config.toml
n_experts = 4
d_expert = 192
d_shared_expert = 0
n_kv_head = 2
norm_place = "pre"
norm_eps = 1e-06
qk_norm = false
init_std_down = 0.0
beta2 = 0.98
weight_decay = 0.084
lr_head = 0.0114
warmup_steps = 206
dataset = "wikipedia_en"
Below are experts of layer 5 (counted from 0) of a mixture-of-experts language model. Rows are named router (the router's row for the expert), down (a neuron's output weights, with its number) and show model dimensions 0-127. Each number is 128 + 24 x the weight over its row's rms, rounded and kept within 0 to 255. Numbers have three digits each.
Before each expert's rows: "raises" lists some tokens whose logits its average output raises strongly, later layers aside. This comes from a sample of Wikipedia text that the model never trained on.

# expert 3
raises: " ", " \"", " (", "."
router:134115177126165152169099133158123139135111132127146142131130123155098111079106130210156106145127100125133116148136156134122132135094121118158121131196092137145126133126123107118097098149152133121169120119118091101169155087150137108142123104124136130114125096158155083104144128147098130151133113091118116128090109116166121115082164077115159144129106115119117079159115150104106147144118
down23:159148095137146097189116119131094086144130119131095118111113100131144131107110115151126162117149144121164135080112134122125139174134121131133085128106106109144117136126124096057129144150123157126160123186124158118164141116113134150144161119129134110095091095125076113145137111131124107143139098178161112168100078141166138124113145140151138126129156149163092096141103142109124166145158
down24:131144118115158128133134116122148097121160134150121119145149141139056105111140158116120174158161145137087120123158128129135152085097078086112147155160078151124135100158112096157123106145114126161147114131151089163128145128085117103119142145131102099096182132162138146104146147123155115125117140152121164142143141153124151094082131096145142128112130125135153145119103142136155154160060
down25:157124144110127065153112136150165121144101129096065158131147174116104104147141116127159110156111103140192124093152142136148140117112166076135113114175144122113111142113113153113135148118166122108133159105120088121165111147137116150100098125118144164149182110107132163149122089135122134131142134150112103142155105127135139124127093158107129121156123092161148114147167141160087144152141
down26:155092120152108164146110142111114118131127132169138079125151110134142112167109106173152112122124080140097161171122127119104171119134116135143119139148148116172110143128114115103122151137121180146127128121184188117102089117089113116121138123075115128143106136155140122116117124134156129133068094129114079110161168074132132110144133094126148121107108181110140133124126145139150152129163
down27:138127119109185111118127140104133129148143131151154109127115130158131130169160160121125069115146093132143133142148164096132132103109164130127168106152106095120133111094137108164105151113105159102108121135167151179154129190150127173074106144094133134122068142142145132127141111116116162101146092143157148143147105086134107124117103154106139117154149137116140126144113075127116116169151
down28:141128151132115114112152118150117137155152092140130122129136143121117113097134068117138103139075108116107106102160190122105143135132132119132147145126116099122135098138120137111133122138094128149124131100161173099092116187110171158119162120116126129117151153131149172126177091110145126101113128056102129114131154114098140134143144136154118101101120106108104109114095171147123130126044
down29:127132102172116144133118077138142149135113144122138145160133085101078150141148135144151131141143126131118133144080135116130132108083128130088095182055137145122137116156132126142112129143132108147143120141103158111140140124066097164140112125126152124134110141140158136068112099122126130090121137120140143140152109086091138081138144087126161173118151121113069110092140124140142125163091
down30:098116119128095110144172127140142131099096092151147111094176155112111157131155132096104124126092167114111140160158124131082168148119116147100166149095143078141117147135114134111109155143131106130150131147093136086128148146145156145108161112132136108119173146104153113108127144084113115110136163162150125163153180117143141154106157176149089151122085132082129116135118130098150146108148
down31:140137156113098129137130135140096131135098118158135101093172152170149130121131092130127105132094105140176102121113136145126164091160163141158121143141137112176136118154100127114158148152119117090160109097123132154118120097105160069140145155113161178122095100152152144120133121145154148112113145108116155090106154121111132134113126116121108156061133131114160096186129141150169142093115
down32:116090134113109121152125146111108134110119125121129132160132161089115142121114120080108096140157110118153141076114121109135114142132130120116100097069128106128191219134129090116110142136101084129119103122098136138112170099149125136154171132133152125138166135110139100134118120133138085084140111113099101120116111146091140121103137130107142079116125140074093155111139107150156121094146
down33:086136156154111146093079148131166131150127123146152169137156133125138112125136103121138158129102129116108135092144103139124128104115143184156115113120127150190097128112121139173173094164138157119124101145118146103092140141164121119146123122097144181155096124111133113151121161093097101143113141079157105104121147106110157097115134146116170133126116165149116171100107140133125083154162
down34:150151091105114120111119118129099140138121099113126120119144104110085112177162154111094115123118114119122141148146080125149172117140114080100122090138121133110174122151162105112133108105165117166158147145106167158134098154068092108120110097107151149109165164127124156105126124155157114117089124102153137127148103106097148154151114115115113165139157144154103136172140155132177138137161
down35:123132121161071123140120141144090131122126125167138125134139104142081070088121118208132083122137135095137113174139150149133095132140136104139183159093131125151161179059131163138147142141101116131076111124119141135131136127161120106090095112104116120127123155101166126110113103113135140138152119138136122171136119118152124159116137129121111110136119123152130144145138134086153127161089
down36:134098150134125105120116167108113116139126136114114130147125136117129112165134161087156113097165056163133174152112091116134118116150140135137157110127178124160121149132117168074143090162179100164150130112134121126159134183152144155123114160122132134120100150139148111126128144136125142150087112135137131135125103126157090173124108120151091124142113114116149087115205101119100133116122
down37:157080143129126174111102103144126149134077150137123118158148079155119131124087182188120107114112164117108124138138120151119116149114122143155103162096164133111116131089115106124123081177109141122090099140141195140102103121115137097118114127104130143162100152132114138125121134133090120150114118166120098132139133180146089091138130104117135168132155123119111125130094158153093123120111
down38:105126144129136117125130132151130144162139131095146137128160139108126106114102127087122161147130139050171087158120125132130143152115170104109072082129128163107150174153095156124107139132087101126140141172096156153150123120163152124127169142128134156136103086116081140112151133152088139116124124150115137177107111121116106118116075124095133105174125162105154116143131134132126141141163

# expert 0
raises: " ", " the", " a"
router:156134115089120144138122125128098106139123115137147119122091101148119173113113150135129148115129124132118139114147130146147125115145094139120173122154107119128115135103150120153101066125126111150161128133125126091154127095149165093140140103169118058142137090148141072118138133154104172167093090114145135121106130112165138140067128085135169104064146146133109093122112153101101111159128
down25:140104132081115106138120115142163119143118136081081142172122154128130127163131143157114118123079084123188133087188096093163142130125158121140100109160120128111071153124107169123131161132138126088159160133125076140160113149134113160132076152104098165125149127131144163112131104113120103120127122164133130129148099127140132105095122121119133112171151116154121125094140125132115147132162
down26:129129082140118155119105139120119126133105137164103121161117084142145095138127118214149133100135117123111132154096152119113154145146102160094114113157149101143137126148130117119102141175104163142133122137179192119125133114076137156106127119117133111159120130154135105120132158142157122151096111109125108120135140100103078123117133088110141147100083131121143150102108151120166192098155
down27:139137126090149125099121136126126157125131126164111131100139155151143142155162134119132101104146114141167136138163137082190129094115146130138181119118118089109122111132167106181136174091087134099125114119137160158148140167141115126073086110115127140123100131141145108142173123099124130092169085141155156125134120107104119085131103137112121091167129117093123159160128079118122126154133
down28:162120144162133122122157119131113134147124113123103103099126122132128124119115115111148123158096130100111060140157143139115129126125121112174156117142164137111180136135124167131117138111080128153097140109132184136079113155103144114091176111098128140127138145130143149165161106121112140097126122072125134138115172126125135145179163142150099098087116127095130094162076156145114129123075
down29:123100126153110137113126075113135159108126127129141132162180085120118144139140180134141127133159131140130117098131119129123139083096112128095114176088136174106123142145132172123138152130150131123123126113139155115165125109073149172121098137130108124149089153137151134079102101102120106108123123131105137112162109108133124086125125084111141161147138117105045095094156102140154123159116
down30:121121112130101116126153134147175129103105109148119105082203160110155179158159133089106118138109179133113143139159130139083138151092128153117148146118130076123130146133131151134146152181131094143137130132094116124120172137145138123119158136139151136142160125096163121107103143100083124125139124113114100138126194122127152117105147178134112154130113140089113142107152131100129147112176
down31:134124155125113156167109118113082100139120125180120104098187137189133136129136138162120131144137141146138130131112137141147163115130142119130170125112124134145156122103116135107159145135097145060134124122112126122133131109097129112116133148115176208152127131150171108143111133120130115152117136107119122099098118127093137120117157134123131150080140127087137122182071134120144154057103
down32:102086148110094105129161122119136141115137121108121133133152156102115125124125128107091084149141129127148139086148115105147116117122100093149109088094131102149224193106126101103108110134122099110137103125105152143112143103156145110161140088115147112154180104095129125133151115126135124109113151095095123114097100145120145114133147147100162108139137154108099143131143105167160138077153
down33:100095085129156111094116112124129169125125096132113165103158125137148091125154107218129127123075115118084137080151105120098089142149114148124124124089141126136120151112103141141144107169180148094094147093140141142139137159141104111112113117108113174148116147103115134131109136089130114075111139133108093103127131126132147094122139157125141133139115148135119133157079155119146116116166
down34:140158106105148146120117099160124165119117125139149121104148122098073106168176174111086120125093138126099148125151118122117123120124151124115151111161143130129162137141121093137116138115165137145133133115110116161107116170056100132092158069129131155109153145128131153121109162129162123106115131141148160152156165088112114155140125128111096123118150141174123121177152157119165133160174
down35:092100102152121149186131134126084123155106146154170068128170100134116090121120129181137107132113115112133119138120176147114099134128137102153183176102125119113172176050142128120118132168116117116125133120164145119143122126167108093093125110114115117125110138120148146133148139109120142145123120132129116160151142110184106149138146108154112111129098156152130147115153135089155143137133
down36:136091113141123115120113157106096068125121146096135125114115147104117114146131167040127098106152079152163171126123115127121104107129118148119120125122137108138106141138134157106114089177171113161106110116127163100152099192185116149146147151151121108119101156130160131116096135145121144142122128135133113149134121159145108148130114146099120124112086126114131134115171085130133133095086
down37:166093173147103168101096110132125149120083154113134140161154093160121103107084164172116103118117145115106139155139114166121131164116107111147115127102151152125140135093128108116091066159090154131098122099131184156121124144123135127141128138088083137144100177140122160111098112132110117152119151169144099104158088146142130121144136101120136160152148103129113131140102161135118139107118
down38:075103125088132128132147130126100134137126135105099112128115113139116147153112129146080135155131173091169116153105145115118111143122140101101074099094151139135126142140108140120105170148082140083114144184109154158148110101140144099144151128091104129143119083108113132120152121142096086096115120115144138170106111078105149120129068132079141097145103145106116128157125107171138130128139
down39:073123092111135116117134169126109134100128131121150128101105127130128117138164099119079138088099157141120121096115126138109088095119133153118117136120130161176159126134130095136130131181098100131187129126137087127123155097102131143111142144161130153113190099067096130121089146120123110109137115080133144132129174129113119129114175125113129135113123145122114112095158113105184113099166
down40:110123147094137146123141109151094123157146159070158119143081148129122113117147118020141073150112120117151134142137186103120163132123140072106096133157110125159149120118138175151147149136105086121132124138143134188133126109114098143150133144097125099135131104116172119124128137117152125143111106122119139148176135112133108121143105092098106121128115144122123145124133100107118106143150

# expert 1
raises: " (", ".", " ", ";", ",", " and"
router:138112107103102145133143152138101114122114099086154150081146117127185139109146142163139124145136168123149123166155107158165118119130135135119112123134103088089149113122126155134096076111128139119139097129095087101119140119130149069104125093196123113135130101122122085100164125100131144164069127107119126121122104127146109162126162113148122111143091111094159113116116141091099132103160
down0:141154131092156134134090106112069124160106136125148128132152107107126121130102149145145107140115148147129108119102148076138109123113141151146141115128126107076120128105110140143176112109132128074100112124130110075091149133106133096159120117093098049148157129092109115149132118128112134146115119110110072097162117138095151076088135162096124102122161117129140148099138167122135148147116
down1:093092147119175149153181120129121113122107093204121146106059132127122087123116110158123127124107120149125134136128088152089123147123134099110174117125124116117145124108150111120091146132104148172159155140161108095138131096107125164103135170132135075103095112121131153129129136147142085133134121160175128118176161127118167128119172090142137125114105121111154115118122120112137143118134
down2:176163126115091181175123131119114144118107107116090140172115167131100108100177144118073159158144120104096080129137122152094127129153129099158101114100126170147107112101150124134113136133136143136102166101105169153113102138111109124131090158148107145119128135129151142141123104145145145121129158187130154102118130117101139116102148142123108099150156103130163168105140110129147090168144
down3:141107129129123114143129140126118119144148174155146204146138138123105157116136104095185117127122153122144095145137108134110122131123121108135144131110115114138125097163117132094127082114131107166105128118093032142134099123121125160149162149120124160100129173134123170107141119141077130150137112084139149165123109159132112131138123136132142128103134143159110104148205078131119129132144
down4:151133107107134102182123100144144114146163118122190123096117120165127116111126136197161141131087131148145163136162103138129143107108142135152152139088120083135139131111113088148148129132137147168128095187125122124182154119134099138156064121142107098129168114128151125139137092110145155146134132083110149141094105137115118123133098129159127102124149122131102125114119112087150165111162
down5:122092114092112114146140131162131121130150110134132141159110147126076141108126122137125169168114102112146150142131138128141083119122139120124132109101116116158127141121156157151092126091127081117148138123147121129167158142071141148152129136163108172124194104147122126152119097133113130111136158125122110088158095114138114163109193145092142092166139131146097092154193135127155120087133
down6:118158123126076130161135136124135104139191129141102105117154161157105156138150145072102130140091136104164142131123150117126160157130097128113128133135140096112121139117088123150124120094133099122169171118184086100125132128160143168175118076121144079147116138144139117104142119135133105084132090116112155148144093120116142113100108136110144141089132116091133139102139091139147083127096
down7:157138132118146111108135130146152092115145124090096124110126126102111135153141119086133130103151140110128126107143128115090120114127156159118141130152115116118119175117204124166094127123123133086140088118076173153134149156114113091173132098158144128153160116157159134160094133146154146169117132138096120152111112175108132171142113105135114142109139119174120083174127125103090133172116
down8:117131099146166086111134139117092167137129097107139143139121094105110148108174151144117098104174108120141133068055077142141135157141135128124139127121121089086099114144128133131136137176101084181150134111125121132155151156123134113145150161159114123110124103092109142112108131138120129171130092137149153121159130111151157117151139095151104144112134084151138102131086117145147132165136
down9:168129142158110120148145141151138148121170106076111150120131163115162148155044135157129134106153124117134103122178121130116168171128137166098109101148111138136107084134138175113132110136125130120172116104104096131156128145094148166115176165124110118085113118132132136106106143141110098190102139133104133134086097143149136091111118132125135136107146105123130106152108140164094119116128
down10:163129130148158142160076123138149153100088102125093148125101120134196104143135125158105172107190099143144134124142137100109160111177131125128146135141118122112145099165164126139061143131104090125105174157121113165142131084126098136140152124141123079148113126141139123132131130143147150132107115142157155141101110107116108161112097151140133090125151109111140121189125151125140130097126
down11:155126158124130137139143187143119137112126130154118114119092117158135114147130137164098110137131129081090146112120105107132083143162161150124149108117152102152162113117153129128075114127109100110138117133096068131115120133108120085126142092126144138138159168114141069109131156141151130133099155148129156132132140110093120136175191123133147101104117130100067137142152154111159082089130
down12:161099117122078136096115113113121091136131106133083155131106135106136133160112146122161104146140136113143103143220121115112125131115131133131119087179128106114153158141106101183130141076124132127162135130119153170155105115111149154122170104169116131117155128130143133123110115179136103158116152130129091097142123103136133187151107098100079148127134125102142103140132143146136156110151
down13:129164094098130104156174163114127113139144125105102149121151120126062078111103111159110129155092119114159145133121157157137098149155145091156160107133148073184135128161062130161140151122130122134141135145096102151124085127099121113145117120117133108119110123141152131138151101125128121132136163111124132130153115132147137114136077093136124123120137104135189084156136118110142176091123
down14:131107118120147148086161124119114114177096101124108141126122170141091131129150101068096153134106147128151115155124125161108145115087109138117132113175149167127103114157094153145150114132112105176129151146148151172121166115108143136145139127095119205117144168141142130128158139137140122137168132132139089136131136112135147140116103089125128157129155125153174097113098082141086157133099
down15:128150112139115111120126140123125131110127100145116156163148114142100148091123124118156121109086122090108135169162178126107145157112128143108101108107122143172168122077148173122097103144103157135111172120165144123091104121092128159107143096089153143103142161159122111137144142142158123141156127073124120090114084128137151142178106136144067119139147140159120133109166105135154118099147